From a checkpoint of a small mixture-of-experts model trained on Wikipedia: 6 picks a token.
Below are experts of layer 6 (counted from 0) of a mixture-of-experts language model. Rows are named router (the router's row for the expert), gate (a neuron's input weights, with its number), up (a neuron's input weights, with its number), down (a neuron's output weights, with its number) and show model dimensions 0-191. Each number is 500 + 40 x the weight over its row's rms, rounded and kept within 0 to 999. Numbers have three digits each.
Before each expert's rows: a language model's description of what the expert responds to; "mostly gets" lists some tokens that are sent to it at least half of the time. This comes from a sample of Wikipedia text that the model never trained on.

# expert 58
Direction and place words like North, South, New, United, based, plus spaces before coordinates and table cells in location and station articles.
mostly gets: " based", " North", " Northern", " Pr", " opened", " f"
router:464554560573451478546498524498505494533473454471575439508462503476452411524510479459436478507457517537525527510487458508523533506498502411478494519491483563559512474457498527496531468506530556527494571452479508514458455461533490414488516556527532468473457533527498494566484534491485497456495536485428536545453549459536442493469533517438497544507573500552573520461545541424441470421521494453582475451535455509484535502460473507546489487527466559482502530556548555491491631472495472508502469572396511464490538482601458485518513537461524527531497555510517441488582472530557532493
gate0:504489489557546546436492523480458541565533530439452467444523492544508478479517582501506505454436512530493450540456478502448487512518562462466540418533486499478588562504503474496504483530550518465521502513562464475466470605497520422493478554526529551509486517546565553528495516502434531511460434490465459507396513426465414461504446472572445503427463506498435549498540599475467539498521482465561504467470454476506509484450460525504468572478471460489494463509480531496483513518593477462542527544523516479508534546442520505414489492563483424479471494562472526398525493488499484506
up0:499505486491479468527509476565505456440436468504472488455526477518527503532450543498486410548504514539457544547514455512481521490472584485533510482519586480571503482499535407437423513443495568488562540480465572542483497488432522515514535498495481534465530419559515536476514471504468468483505513542467504506547460522509481464583577449460485513463490558532572509519524569500421539432550461465528515460518521498517413482450519523501509476450470472506588565501543496557503470511519466460517463467489455451530559457546514563517476443502528532382443533509479487570440529489413468528
down0:529539474495514452515447535587471507529516510507535489515464453471513450453506467539529503545475536535523495387527528504571510433453552474529515604588447499526476489549574512512544413509496545483498509452477522535555487418506443558508518533476490435455474492489518566553491498524510511506431517510519569534447433475567548488516508513408537514535489433534571579507542492501458492506542513485472488556557540511473532500529520428500458543508506518504455516521489459510548576449460554484476483473554569521508411491532544556542527481504505509553452549431494515592529489447502478524

# expert 37
First word or number opening a table cell or list item, such as National, U.S., 800 metres, Order: Coleoptera.
mostly gets: " National", ".S", " European", "″W", " red", "American"
router:482469529534487447468522488472477484645499485481530481465475502475487472498509464457556485541473535457496489482504478481467555536490519523546534537495514519459504468533590547545479410537455493548574513500511401441630437523514466470456508484593501390479494609509464567480500563444475565457425488501534535544477449525530527491458500483505514523565492453524502513520461497476461508483467575471507534478514510503532481513518451548505530529482476537509465508544597491476513540484485467449490460453514479412461496513544538499472483518585542515502478527475520435571527483547484488568
gate0:479454494556488439404481544426468543509475495437434506512485588552497463451497479544509552555476502527511523550514486458442520552467504594540488483429510530442526527505479520518544487515491554519468467462507488425491547458530518515520511539494473501539529527527486498486489427521563488524537473508477434512507492569462471462458515478486528509438539500474502531523488538506476493507545514457461474420517600557481485453509600405537495460448488548510472503447460441533557520523489379490458518489556504517447483451451454547480538470547471597451508429447498564488544503544550529461
up0:464444447505478479476510569460483496466497560449514475491531560509486478520582519551458487533507537452486531489476510472431444535441544487524504443533531511410479452534496420466532484553540427507472538603579469504490481503517477473478487534470493538518532523601500560474456512500577569539550458467539391497552469521509493483506497482537530566561508495498517414500491494459518476498506500461516502478528536501486451512419476515601519488447466490482481497517476419493529505481496492556528542424406476539461523616483476498528488455510539508532484497511560573516556449554482446464
down0:475478536449591458508442570549543541527461533541506499549479564515484478438555491464498532559543520485534483438515463454503481498526504514501495402513464478491458455537586469501504475559523494510469491521441485452442504417562500539498521569501498554551553516481488490478486454537518472541469436450484529488507481476539502521552462471504488506516556469460498488418622455567550472554527453457505468502541449465508510540493521519532435470390539542492423495481478531482494522564517543528538458512526491536437537563525492469468487487479449541450461481460546585415513407480531467517

# expert 8
Clause-opening prepositions and time words before a noun phrase, such as After, during, before, until, plus to after refusal or unwilling.
mostly gets: " until", " before", " After", " during", " through", " after"
router:490468477431502488587448538544489523498519518475469417417497431500521459428459548499562490469528431486494510445480482514533573447563503445534514482541432465508479491482475573541496521564525592552505449532490533526471503459558478454519520505492485496515547489490531502472516514479468442508583438488471494506508448448544484485472539480532529512474520545434560509552484505565422562529480431498477488467507515480505538518467429486416535490539480416520525456465479412505472465488482457552493461539540551485464602473495454493533548466458445566475458560497464478478456456479553508583
gate1:491552504491488439501453543475570586537507590511417467496458463525497442496484521501533538470404444484458449501437513505533502517509461459542547478478515542537611460437458506452513539477498459463516466517523538495469558466514505490495510487474549594504520535538498548546573473553514509476535579499538441510478475464469428512417456461546487513482528516522481469490506544524415426520540486496460546436536474514491559484477516507543512456558536502499497489508386520516502469495523438531439456518551506551455498537465495522539578614523507498486544496559467535425556502539521504504
up1:480484533526569484536511450470487431403469494543547451559537486456472527561426460546454544564529543498532523489518519576427506526485501568525482534496488523469464445532468497528544483497476451528486501484515459464540446499516479523426429523531480476474464489522530514460521484487558525537425513511499463437541494524474492565488508528387481552539540500538508521475533438468561517541454588575489523504430476504454470502517549499476484491415440524412465477502543452518553547467459535478484403464453468496529525428519501467441464557452462486498509452491530536531509450416477477429
down1:530581451509468496520490495494450487553521514551502398531530478562538472498449498501488464565524537462549541578507539607532456453489489571549482496478429499531518518471484511487460475438507422440540509538494574492551597491573520500487482538533564567464516483475521527491518526535512520478430523405471446464460521531427481577507471526492399566508432528549529510478523495471510520517445467490484515462427462488524462473469520454479497518458459481485505491457480533435509494495439446481519582452430529474555448472498455541533527469439479433487503424497515476467543518516469510460

# expert 39
Month names, from, since, born and of in politician and biography dates, such as from January 2, (born February 6, died of.
mostly gets: " re", " May", " November", " February", "Personal", " March"
router:554450545527530463496529448596485605431505501510529467546529518496508559489518500573577607456520491504522435532486488534536551508438449500515475446463466459491510534511512467537582473492546486466490507453527543563454473512507535500503502469482506484435520525529524474585471471459477507447540529514555465512533502460499442486537535440541407512561550522504474515494544430496508530514526527430446525481504477425460437467450460494511490477461469445492569470515517435440496522528532500478549454439501517449436596563524448522481540545564527497525525471555480470544455518491502474590
gate1:494521508548431480434411492471571571540579503526448513533486444507542405512423485468529507437435464502456432532447516525504483487565465476453505490511506537491562521507459505497474477563478514436457437476531476494512579458534514501492553564503487529447490482498467533487493461484461514438495472498534518468441446518455581521464500509576529456527570420491524392528468456531522456461470508514484489526528555401486493509552523483493474492521521499560497486506561486523471488512478442439478512406594534473464519540502502489544528512492544511508484412450469593486513511505511547560
up1:484576473496475474545486535428493536467542494563546476570563396562539433520484479456508540443516489492483481506464460559494534452460509502504522456423507563490519534514440445570535555534478453509506473499490484548477497412537502509552550506500528482436494500572493504523532544513530497421487570510550464410450466425489506473471444495456483529476531485519480510487476438501488560516533501461475505529420490477474509509508469485457380397446547464523618510479437496566505515483503501493501582468482533544500510527485423523518517533487529530473462455471426508457458500525463479523
down1:473534440482515515449537535516570487512469484522517476475469453476534460517494529454532521582489481571489456348512473465527493411434569464517528507446497463416437496478545551459444493474477498519496484510444436513501481577507466422446482541528453468463470611546497500522578513541506484498541523442555545504527572533546506580483561498520459543490503566489578515480436470491555490488531495426447531569508449516491563557515486525501544450545528503526538533480545578479480459495510546533505491528495450498493441497525486573435522471461538530519536514473463503507482491503472504471

# expert 51
The, the, a, his and 's opening noun phrases, often at line or list-item starts, as in The Three Goddesses, the Admiralty.
mostly gets: " the", " The", "The", " his", "'s", " New"
router:490533504480490522495528496492480530524544452417488489442474476456545479519466552490518554514421496445573384485496478489525592430479506475442467456529489543526514456555515591459445485594490493542518537453473428467496561495468534455497565529498513461545415549583465534544524507544495496491509513517537515522498371480570530462488536518508540565491436446396498435482536505526510487443523497458477471400559454520548482486476509551512524498451494478522521475542487538494488510571471497494477515477516447517489511529508525476461468449455489536519467568513512582480544520448545520498
gate4:394485463537458523471525515478549533529455489490482472551512464457612467497539478458517592483471503499499462545513502491514505498489509501505554494472474503482511491555458525410476532554441498505491494422502489496495532488539477605524552498476587508474465494507510580412486484465447523500432458511517531498508471480514453519554481540601496491453536458477481463461527513462583496530523526551534459515533454539507478434539455504506476494496505607511476541479463475527512598552479501443518532509444580575553466532605476524466526472485503565493458574593533492445510520504499530522
up4:459525610573497444442494473538538487472436441419492520551501450545432517599476488536499503537437455519488490514499495570509494509571456558505508504431473507516500486476518427451518498497529449494502525502524560523496502535476426531460424470514434540436526472515503505557528499566551512492519511532505486515511523575460473539486476491524482447501475484515542497447432554509519489528459484505503524535482465507445541455508465489485453460533477492447478405515513424502537505495515475445457412555560474433530577535570527535536497513558435415536514505488441477502532466512408469418
down4:553518513466403448462543526491496533531451532493490462438505481502474480478456529466508531534499502466506545663525512462540512469546521482489518535511465514552533504548525506452521450467530502516540491525508474447519449506549460543496477524519517513520564531507573544549604506532466538482509515464468388487448512444402509504447495532540483530444505511424472376545413534468537445489503554526544541524575466510393533442449555514436483517499548475478508496486516485484535525460505547532476594509487557500484488560425513464502493514470472524544486505537464500501529500508530464496

# expert 24
Number tokens and counting words such as two, several, many, million, including chart positions, dates like 26 August, and years.
mostly gets: " several", " four", " three", " five", " six", "40"
router:443521492512437479516518526512518493516497562495583457403433478542520462487578482485506431549446578465518545523477504554510445535486509543516508478473501457485458415492537509392524437511551536521524500495466520458526454502419523480520508508525578461493547488504550527533546518495529440441558518466543514525567525551508536572525499437443550466570412454532503455505498495438495545487505504498561500559456540470532591563530517494484478453507566537556521548463440481544557485498532501477536440485491448501461532476568488534493463499549425470473469553482527547516524478441450468479
gate4:457425550520589531493508573514463480518444486528514548514450547508561494517515570439455557523361532534507486528493550578532503580575565514500511414445505451539528445463452555470499540502501470483451489534461540493541537475454466518473510520549532507471467567543505584476545541553579494537524551507453479462484479466537430508515503449435507482514548509470519490458493513559538579509468511506503503523437487517518545504472444473508497446485561397498465510481475505472535444559485494499501520519475465540467553506494511516445497470533446459498506495547453438421509488565546505553
up4:474488590576452552479495566524478477487494556528429478544477484512474470511493497581479528555435555441480508473495501496520489549576450516462482490464508473446471507500541582498518444506542502530487526554443494544510522504560447558486469518510523557471456471549488500514534521532513461536506463475422480511408555500460482445505598491501495485519514470536502458481501493444502491574460463520539458523500507520475506474521511470545427521422574499594549496469510529571490452515501473545590542528479502575470533508535576553529453447589452492456521534421534454521535411443537504503
down4:461449488551536436541426636476445496496540471552447453455495561508519489507528464435431399453518547430471530514527450446469453458496554582491498514489531484511445529495528512462513488472453550549506527461560548539505513514547470486534494450481424470537526511469561492526421492549558481492501485482524465456479535601513464535514520440509511445537546481500446489495451453531552464511512521526519512587492439533516485456500484509477408463398546549528525540507498502544498508529630460502556462515460496503516471551509462510489478553512498485526526510488499488558495558485472510509

# expert 25
Syllable fragments inside foreign or unusual personal names, mostly after an initial capital, such as Sh, Kh, Bh, osh, rey.
mostly gets: " Sh", " Th", "iy", " Y", "ey", " Jay"
router:456436409482497502538499505506511514501535454532505478549508484457535550509434439488544488498506496522565519501462434474528543600484451524481479435490484540534484530506549495493428556532508489467548509507505517514537487561487471545539522464468596475453556534536449482528460450573461465568523465554573504438473448431563478433498446507509508453466514443486512442484411485443534473520422485579467463535541493484525471527495469469533513508529490443572588419492556510494441559528494566525484440473509550485430476532516540505509475473477473464436475485519474514561442492426445492491
gate0:481517510554570466516437522445498548492492465541517470470542504527468529518516588488516514527491506486491586540444535461503486511489462534515523442487585452471492443484491465535521469513485524462476519482499488542539562496526441490499547488436510567555456546531443569552520511534471505465441516476469510558509526506414508487526452541512511491420486506458517498509460480447486482493563506465513484498504528574523450454532519510423509582548445494420469476515400481488519489507489430520561559469550541593514575509357474529566539445396508488513449458506509531508506428487507478529
up0:554551517490478498538481516555529402462516436532452483474486485447501581486475537454431439530515525505539556516516476486450532543460552428492531546495525459539508529475467557506553503479432411532470522566524563498491478489501501530546548464573509482497514461453513473483471501503525494477514482488481498513551558537521462500470517474523458483558561458522455473571533501527516500556465551523501501555501440509520492531466467507442444526422491548607464541507493476623507467490537501504419476443493499506470491424535432518464512492541478549464489506504469428495549612407541566446
down0:485512485520417486470557523495483469483458534517463494489522455484580561493544544440525457425466479526532447407475450457524582536432471564541460545498478554515488558566502570521522469517515572506506446461486496551514536559545494497506419513519545498469535510422535561512545488549529518503532504586551429497526468496527478538499478462443460540450589510523513531447419477448517477446497460493447470440476400524436488540518505533544532518476471502543534543489565540487493546489495545471461484525519457415503590492547477470533533498511455507462481512566538479487475538473562502525

# expert 7
Table pipes, label colons and title nouns in infoboxes and episode lists, such as President, General, Episode no., Part.
mostly gets: " General", " President", " Director", " president", " member", " Secretary"
router:576538500526457557559541482462422496489542569552448593400542513443471566464498455507491501501525502508494447467477506569484567492429529489482455425467527458523496438492540517516537526438474535517497507591453461474499532440470559584486543584539447490483565443528535498481503500494460545509468523486504433479542494519514521472457492494508486500554524545506581518607546458465504460477521453494501481477464423456546549552461506508474485478557490461513512477458533502547510462469510492587493436506455574500476473479517473577471477520450524530444484451505457459478545520539470435519
gate1:504538552487445495477540505504496549481473501496462521539491494555543504408545471501519590504454440565474475564481542550503492513445560472539522476526535500487552428503460507482526523517493470485535469504446472371567635466446448542490511524550500537472462560546504524435532482402534551493467479499495456435539462476453479458523411512506472502416520551470545472506423494543534473514485507547531492461412525518435542456517505490471490485548456526499444514509427516475441506536551455472505484473482533522498522492419550509514462481502513535576493456573466521503485467561480496546
up1:454467456478551513455511580541456449534417472521532445505458503496455529555489518433471523519474520502449501500504465466509558415477545492501549500463563462424553519513469527459432519502480522464467495511495577499468460498551533538508532515460481497473453504470446478532412482547548498485496549443491510460483474524544543528457474517549496456620497470511475526552543509429478460486527485468458595544477548515537500484445455485498450490428518571450544477526478492495541527415508510415469546544499464445466431503515447479457540423567528430520530489513508541394555501451522503487
down1:470516525509568442564501509522528439537470535519570573528514497441488518493589488498516536482477515532475516515499489508507434506484522465493445429527509493555512588516546520499464525415490485424390495467480557465533550531530484491492489493475482524553508513405505517487529512430544511580495472507547441507454483479447419498438484491495531548508487547413584417463471553520411472440406516452513468505462494523458556492482532588532501518475432574511410467453432487538454475436445475515546474484517478538506494439479486465488522545466511495462515478543519525500506504535502478505

# expert 32
Pipe separators between cells in sports, astronomy and results tables, plus colons, semicolons and career verbs like graduated, returned.
mostly gets: " —;", "″N", " Best", " graduated", " able", " returned"
router:476491554470500521441501446544512502460549476583535525529411505540531476450514519524426496515540568486489458510571529571459508503491486479455507424473496537529483508573554558580471501477443546463459520446515543515546541499442491484554507487534443504489531504487478469544521459515509539457505532453466548416508485521457541461584577491446532554489563478496571503475474520517555450560498494557528445560467503466502540501545433467435541499604531485495487461496477556487468575469506508469453488474477482518426500504467558584446471512552531548518529493480532479478411548521482541577
gate0:560510522516523453521477515515428531473489526491394539483443520453525500506503579528496529538526454590463478556500520562451592535479505441563465494546551558485553494518461553473508491506479482507486468530501457533478497484521514475614529577525521473443508498536522512483538465492415418450540505535490530421496471478466539463505434493531533479478486435523471446491416584540546505538500464437473514485558506459489571483584499561494543487511465525501423476553455558562548450518424471535499508468532472554545530522502500538502457473526533484451464423528489468503515524499572548521
up0:536541594492459483525466552530464562438543548424513487521513490466555503510473499524486480578533465507460548531521457533472477498541531509527464474524580588493548527462507487508546509496472456443473471503563506536508501513517470443581491574519511579439462511511526506525512464513521460398526426477472562528499526506476544538539474475529483484525536503488541463519462566560468469575514446486574510545464472423473531528499444509550587455523453525500481406518473557442465499516441539473446516507548568524474511508556534526507446526543546520465438501492524424506423548551507490563
down0:434553486466410505545485508455508540535546465477524467501454530451499544438426512523424533511468506508539556508515568493413563486477534456581494476453514527514444508541524455502556506524549566506412501542489481580542509505452525449445492498499522490515407532479484513509441513496474404489460566592487559485433512440469529517470447513526489532558483464464481531533505506527519561550499497463487469560554474499523506434476499507524449526438530427597467455584488526521483518508553528474498491514494466487411531523474519490450477453571519517517581465473520504515503546519553555465

# expert 19
Line breaks and words in athlete medal records and sports prose, such as Representing Norway, as a junior, and word-initial h.
mostly gets: " h", " m", " take", " working", " DF", " playing"
router:539555514463464520447462493533542467539505471506433496475469456504568538531498473525538530507549533445471588490521488461472525554573462583456523509497430528527528573454474475445497483469535558453472509511508462475502447500494438414424483462413534498557391550436514516438534506478493459467464472485526531445423503520529589582497478409551514417502494517501478523483474475473532444521464544488503512546481477460513534548509487484513485574532513484471493491450498444497482428518421515415502476539455506558524489466454478473507444527508428529528544521431559518496488549465534476485
gate1:486546608480529583491499506442467539530516499498465465493501492574558463473512547541507531397588443541495486513500492553515473538510505573599493474475529576446461514447513436525490602449483530479441512596535545466495531521549438469446524434557555490514521520456477509522536447483482542480520516500476398490413506564512464507507466517546488477466516540444512483532482515515503468530448527547519488478459468582550459487505458503524480560556556553458501545531471509481493524584466446422463524534520447526510508529474505526551479473524443570507468475536459482540498514479517524484
up1:408509528451495476512446531474523477540481505496478467596469448544526494486531568522480459452483410556459535490556485545485529593535493513538534477546496576496490505453483489529498555468515553469466514576553539508461519428515454458437536467513595543585562513477510536559463469511476499478464462544515393571496537481504548465579465497538459467447490492494414421520525443506537438508461493468530509446501494544541495547528490520484460467485555502457482562537509500487421568521432487417461497541486528531475554540455500503484473535513489504581483520523519541493497470566494500513
down1:509474467485511459591451501460590482473549467500470453498510477469517475445465533472543465525469544580506564406491503483499610545540499495482499461540530505573461508482518473485458596481509494505479546536463512582438452498486511485522471409471480533466554482478492481532562478550481486514474433571444515452511525547498532474532483541509375543528516436506500465517533548428453482574546461540458493441506486459472487423534581450496471574494519529427496526545523439514453527518459536521579499472463518489446461467483524479432488533563534508522518458517475459469508511462493479509

# expert 27
Periods, quote-periods and paragraph breaks ending sentences, and closing == or === of section headings, as in attack. The, == Location ==.
mostly gets: ".\n\n", "===\n", " ===\n", "\".", ".\"\n\n", "===\n\n"
router:448384544496467494507572465498444492411456486415491494507440512496489479498491549499466516507502555515496483543504500493553535605473429489573399509486475479511466473492572552465446519478519445518519515495462519468505495565455483479508462510423486495502550511487449521507526570545458431493477478498494464489518517522567443470483428484566382465524551498517517544472551496520483496493535550499472407463555500480453463512465561535499515494550507469480563501538510535482502440542521493483491566537526524452520447469470498403556503470592451452480543503484492413503475499563546469531
gate0:501538511538490510446495515496448460471513424516451466493519574488489470518524564478494491496519565569429489503534489499499590547510492507481439488498507530523433474435519478425444569469483451537481465443510503543524482559443500475512439601470480436477494473514479487507539549450417526541431445482461539530514493569522488495567527534511509516519449471458529537476516508479583449498443491565464451512524475415451508505462490570496517533508479527509422514551484555487610466489453475481548537442498460427580497448435416514479538407469511550465533494477540503482460500486491506534
up0:498550506438539591486583446469559492481488533476490488476508493502554455481425502520476518500515470431415481495448477543486519476455454497516415436395545486489546391543429458519476535518513478500501478439535505571521521494544479452423497519492478463435486521457487490514561530510452475491537570501533471548515434467503468546514450469484538546588524548520523485446481424457547516523555527478479542517534448555462560493483480511492521415483541477440536459538417508487492522465530550552530549523545474516472470600511389538493478483493547459532493483463515512508503496525526505531
down0:514484417526475460518439531600503556515495479534488535456483480523458547519605478471496529537452559505549454467503516523469463552480573549538541522565507488431485570447595489447501494532495472495502532544471500460409467546491501458488517582556542433486519483532585517537528455463537548451453506502486582521558550507482535528473515490546571541483426515498438482485475534496501528466521474508499503474497543490505530506545500462386512584494420532527462474494547512456449529566478499543488496454476484417510550466536539477521464501495521543494532570544482459523513488512451587502

# expert 53
Word pieces continuing names and titles in tables and cast lists, such as Bl in Blows/Blade, Korean name syllables, plus dates.
mostly gets: " bl", " K", " Bl", "See", " Bo", " Se"
router:472510460572494455505447535459467498498543484558457531546462523526502532502482538453507427452552465521466406503453505455539520547419483513467483525516495539582496448519442548468550513486507506488436470494414531546452539515496463510468493470498417478501505537534473610534444518540549506560482565529548475472477407498473480530508494468509486420493567556521511500581403528486487494483490456520469449453435504488416404472538484446526542511513459460489499444491510479556466563473465443450514560532526425501508528506490405450538513489485526492534473530516484488581491542501472474487
gate0:405522513561529462513469485483516529515507538455490560440536400479537472490547511430455471540492439532543471538506505537500499446530521554520503461448521548507524492534493509496540534483484495467417543476496553496539542515544480473426454549410491540468489591553515594502469504528507526467489554471528492562524489442427511519510426470562422504492557504499436480493454493475525553498460512538465506512427494604469520441488563495551515479387474504516466463490515469536470502591485491510474463530461508428425457558518530467491469469515512497540436479489425522506529548504516564541
up0:451517452539586507548458517429492612537492466476555477498513436524492530475511570465462508492543538514486522482470506540511466524406505529561517535417492539450472464514505550554477510402533559455474526478509518520522508468469502456520465487477438465505491617519510573552473504506523451482470571489540524534479467411486511446589478456522513498488526535467504477437432552475510543428485495479484521453535476613501465537557537548574570485477460531497491502431490474506506523501506481421537457469464507546485517515473458426487489466457545474552472474507444536563484506437524483514
down0:536503526501558523513545405512583486529506529521548488539423495542508482464585544489546444495460518578515560361479424575461459455522430517488495442462522467518544430433495461538537482463533466489479553487522433542476421500510523452557491497481502509441521462570445524532543445561552447516537550493535514464515533528490480487451532478479456499513567529472472498489518517542473479513463560488493505500501436491433502502478521488541483495502483533453542530475448487540503504448488571466497571441571483484508467427496505471525412489527513513496481555518442506573497459445476579482

# expert 23
Prepositions, articles and auxiliaries mid-sentence, such as of, to, the, with, are, were, be, include, plus infobox line breaks.
mostly gets: " are", " were", " include", " could", " make", " with"
router:510516475492498468546494565494450562513513495459463579543485503482580441492571543446529524502509478514456465522468510423572489451513575487552520515554517582495500531542520455455512493449509487518481515440493497484407604550549508477520478549455485528505440517479504475422542438429492509471505436470516471421493517545508477535509501503525551473400513512539511422513481467528439457433518496535494464428450457475482544480434492491526576483466478605501452512495429513465497475488480434488526540575478470513475489511447455500487542469451512499485464449529541565458510518526595503559
gate1:501506536536491500532415561517560508490518422404495532507522577523491470474544516446526513466520513575526431537494532478550559486474480474409518514468535500520418555525499514477533496555497542484482545501434587478453497581570490578523528480476563376517481498537484487524477577494520514526524442460533563439422465553504532482534443485469458467500477508494521460461523499499579548533492488538495456493474459536479428503542516563487472581544473499560539503497413467542496519505576488477590463452504531514538481478491534452542490496476471532481530551531555465482492538494455521542
up1:497511537507565507469553489448532472559443525556603519473448516501447555531561529565464523487498500462551511511519504570477527508557539474486462462467469472540504553530531497618554597498531555496528499553560502537497553464480473486434472522498429553464510428422505520551474471538457499490563551542472481537576546514484457478454464507491575499485472504516501520535501542458475465494536444521526526541557531475572578534511506495561535447509523477439465489457539553480548466448511446485432470459419466510528547547540492450485574446525530458519498496413478506486537450494503505487
down1:474503452481463418461486466489478510522526484435469529487547509475494467521527489480548510534563461492536533653506500461522480480505487566512426520558523531498466507495584487421516532486453531493493497479517520455550471533449511555498495519472532468484455514511508604500442510482433591547493562415567485524461489506471593520551470484463411504466452485485548505464510540449533469446508475485530445489442464520472509454498545549493470500489461604456495550460445527439580462540510529498495487525455473495565548525449544557431521558482542443478540537535540473496458464477475474493

# expert 55
Commas and table pipes right after person, place or team names, plus institution nouns such as Museum, Airport, Railroad.
mostly gets: " sl", " Museum", " Animalia", " Bank", " Airport", " Railroad"
router:526572476452491445615489499471529487540504498512541475487448517462489470473499442526474429564496545513465471513485530560506487493525514498488543492496488552487520466530525533528552469464502515498488587534458537522515526466500480537435435480456449504522533462450481515516480528412419539488452490442559549550505516403496543515561503503435492506492534518569491487472475490532431606537437452521534514505461501489450553567521470503476457488504554480478602470438399449490529562494423527495522412469506551560468521467518459489474469552434567517536510567511548465543525544469537495517
gate0:526548523510519438573534560500464549436558407482505562517487496512497516503526500486486480467406492532571508534507499503514477563604509513547480535497506500486539506478525455502531524505495454538493522544472441533514524535571475439477466519489514533447504508512552536478506529418512561413464533518451469534545429456515410462435513513489471546476464503475455451543490502492485522518516470464542509484487514465475533482535489549524607491494518506421488388581471564443546498425521426518469527515542504566497519499401523521503497414420472414534431515509469508495512479497546500511
up0:568511543444500534492538511525458502546509456519469488590553470553488494590435539514436441489479574564505591502490512495459499462499462535569565517445509590472520513523489522487542501514478528395432498502510499504441552549499526493578506531533470447473502469455525503510536459497517566493428417448475511461519459443516454455491501478497525528526490521479488522560492459485474515513533442513568488454468503511413486415550501464483583524455521555506552526524496471478562531521481449474497491446501511513470487407567572510518489412468471510432486525481452479464456531577455503523
down0:500520581542475521514555487489457495502504491470428507554547588531557514523467570529475509411536474523553506484476468478469514531493501396575491562471495530477521509464489521417578459585496455535487445540517497508495575506502450545449415554521523488525465498378523493552533481515453459491435455445529475562475469505530510432500526531467503536582492514513436499518539454563390476484468475470414475486472502519495507441423499488480489483464476507504515512535489514564508492534514484482454499497445435523495482482508523504506489536512438513428513538584534492538432466461428478524

# expert 54
Pipe separators between numbers in sports and election tables, and prepositions after verbs, like competed for, focused on, between.
mostly gets: " for", " between", " competed", " took", " tournament", " involved"
router:518548513433541449537477492541493446524537450496478461559464519443512599484479549510480466453528567530524498526556545514415519474552504441483498544542450515470538479457518509491524513446482520462520432541460450487457519480536526537475438528449449481504487484554468424530539500512508558502499489459536479493411490531541482534588466487508519438473497537567594565486498503560518484530571527560498510466532593496543543534461481416495512509509480402515609479503499497470494565484474500568528484491450536421472540530470460518466444534545509579472497478489410522474466519488530451507
gate1:541536541538484511489461570491497501545534449509527497546486490462493461514507547526570535430482528529465504541505611506475420500497448530525369527526507503556541581567521488541497520550521441498531442447525474458476567574511458530525589435519504459461496511514473459485607526496481547490567463544505511483436558548530498522502483512498498468464507484411540553455381502478512459500522509470457420475512577501495528491523548516575472500492496563534510520538504505588494517442481493490496462401464493497538524479454562552533521501498567501460519465514512522539486480474514494450
up1:467417482522517527517551424497528484552447533438487536482484555553489492504530427487480464526410534501461500455539462495519436487472530487551447544387566557462552473440540464509471413537495537517448554531492497497540498490454532452512483534508528551509525483507514542520522495511510464508466477495467498500531534507468525529475463520535528519546534468560486470521542521498435518436449499509560494396489457528553470516552520443397519532493477479586487516422577488514498482570491515461460498578462518560542453513523455481541529482400486381532433493520509532499523470493524503562
down1:480462553469542483534508501455511520552587539497526503489517513518539474570459483522523581453468523510535476573469516416524435398573502481530456569523546530474553577498576490442448507403544451547500531486580523466604461501564432570524530529468482543483502531452519576473522479534495511517486467477478534528482492511399505450527484516564497503509478481522531492440446497551459475521505499542492479513491511480489496482513487513530503524521480579435523548487553513526464439475511565438542474467452421530522477537550448503517515450470490490445515466570509459459511414544486545519

# expert 17
Commas, dashes and instrument words in album personnel lists, such as guitar, vocals, bass, also name-initial capitals like J, D.
mostly gets: " J", " ch", " vocals", " Port", " bass", " ref"
router:581492482440499504521551496488529482444496488570478518512475452566484551486533457560484505545468411527562478493504477447486553513414508457523462477527442510555508450536489504538500455510473568471497483453466516571549572464517576522489457550452438481457535449437475491512553494533518481524486519513529466458490548500515441567509522443458511413504554422534463484389503508511554481555496557497545539476507552466495544492486478460463548536457543518422535543478540489496581474472451502518436502490541570440476462520476538496457573432486485521527547508466419454551460513512545548526
gate0:500504505508527510522487522465520520425568502525532543512492477551544477558499450434502484501439470554507504544515591503419504496462511501493459423653470475471464466598540424491476467482452596478477480521392601548542490503461571489474551504512477453536547554530539515505471455537499478465498488482493557455557455508494544521575539485510467448452512482513426505535480541451563506468462489517482500491510510546512472470562538448552429490484501568423533439533541509497447523499469524454536514516530580494525487540503469475516505532483520506543486428503517524495491464522488571547
up0:478417585471576473468461439452458525635466556450529487438444502509501487429561545538530464537501499526482546483475492489492503452480456517533538512561463559540460493459568540479430495515455514479507544472491533489469472451478485471507504598489463469508508447551581473480491436499496475522480505461472560504426501510542509535500506456473549503494512432530485504447482432503492495487546484573421536560568580437544490463538551440448432493509529547455527552533466495532557462465499516400453549485462428486501464520499504484467531523556465466508528451515496478519502469456491487481
down0:526508505518421497517477528491513528513438583503532492505511479486555468576508567528503504548467481488529488413481494487491488541430562523502476541568555475561548546521544524457542455506518473487466492549442503468508507598462496544483522462531486597491454585458471430553476475559450531463480517472525467541576504522378482519537600537517494439468501548481590461499494560504542462518504575531485494444527410511455476484453597505548515504536540494486468522500501541486434501478514573504511509499495511447482473495494503503483537419538449477550520521519536501544592476537481532525